Below are experts of layer 5 (counted from 0) of a mixture-of-experts language model. Rows are named router (the router's row for the expert) and show model dimensions 256-383. Each number is 128 + 32 x the weight over its row's rms, rounded and kept within 0 to 255. Numbers have three digits each.
Before each expert's rows: "mostly gets" lists some tokens that are sent to it at least half of the time. This comes from a sample of Wikipedia text that the model never trained on.

# expert 7
mostly gets: " s", " c", " t", " d", " l", " st"
router:096064085156100117110209191139232202050187133123102157109161197131117198144071145125180109124087167143092158155100080128114136149134109087183133135151127153082107129132155107110170134126137144088158110085154106121133151179060082077099146125133141150123160133187116129131168160124147127154090155139139130167168154180098165113142130111137121091152137112161121170086187166133080118147038

# expert 1
mostly gets: " |", "|", " —;", " USA", " England", " India"
router:136056081088118113124179138077173106070183110130135183129138127114093138171151133057133090127107207153140146157102093117129126127155167115105141110182106104097103107105142087079120119163193165117119165127173130123099131145094134099135200131147151148126177185159143120124160158153132084105080142168127129115175130110108159127165131097163142089106110086127111214106151140143122115168077

# expert 5
mostly gets: "9", " de", "8", "6", "′", " March"
router:149086081102114108110137190097147163052149143095132204130109131131098156127094197123136127119121169120141133130149095076115164165083159118130148111164106108157100079115141105123123099144167151084129137111166166137069131146045112109113187130144133130092064141165076102142165181148129167125081179201167171134159135140153135123152151063135158126105140123167139166109145105156081123152060

# expert 0
mostly gets: " with", " by", " to", " as", " on", " over"
router:063090084113071087109164147092179138109129092147122188102131117112047140157085102101136122132069124123118154154100090101135135146140189068122168127135093131084147085159128118079146097110136150091164150114158090167107216165112128065097175132124101136129101143189105125187142188124180078149086152194151109143158122140118138108150121098091135170159120127167174153115171099137115120161065

# expert 6
mostly gets: " the", "ition", " known", " War", " early", " century"
router:103111096114127091074158117125148140063173151089099182078166197152163147155157142138121137097118180144111157179100085104085130138136118078115109128136113087120135094087120139092140111094157137090100149133135151158059138176077107093100177152099092129112118147148099117166148201092142034167071203145162168187143134111089143145169143094099124165125153105137104197086159176145060095196088

# expert 2
mostly gets: ".\n\n", " that", "==", " A", " his", " who"
router:115118075118126086118193126162101167079130158095098175085151140089116135169144163072112171105107200100131147203090069141119191123155157094153174110149107098144125062117145114111148099111161133125146130120113113144071177166104119062163175113189111143121155174174060121126148199198170147179066175156182131154123097124142151139150092121134172079113113052169143174102183094119108139176047

# expert 4
mostly gets: " ", " was", " (", " is", "\n", " B"
router:122100052104114101124194173105131163067175104134131160066083184114107167167111145096153104108114137123104146173094111094130189157150112126154131085157069090107167091108129152065166113100142153119193128129132200096092200171077116094117182137177089129096109171149126109122117176200146139160055171114121130167137152130125111088182144073135138120061145126165123181117191187149128087172063

# expert 3
mostly gets: " N", " In", " V", " v", "In", " F"
router:122094074130114069087136181150129165117137142132155168085129127130057108150120168049090126120136141127100123137100077067143168148105127075093152075228099118101129105150131161054120091123138126134154164178144206139111132175055124088093178089165138143112113148162113152145109212120170129151099133150151130170177115083106148164146136093121132206119115128152163155080186117111108098169069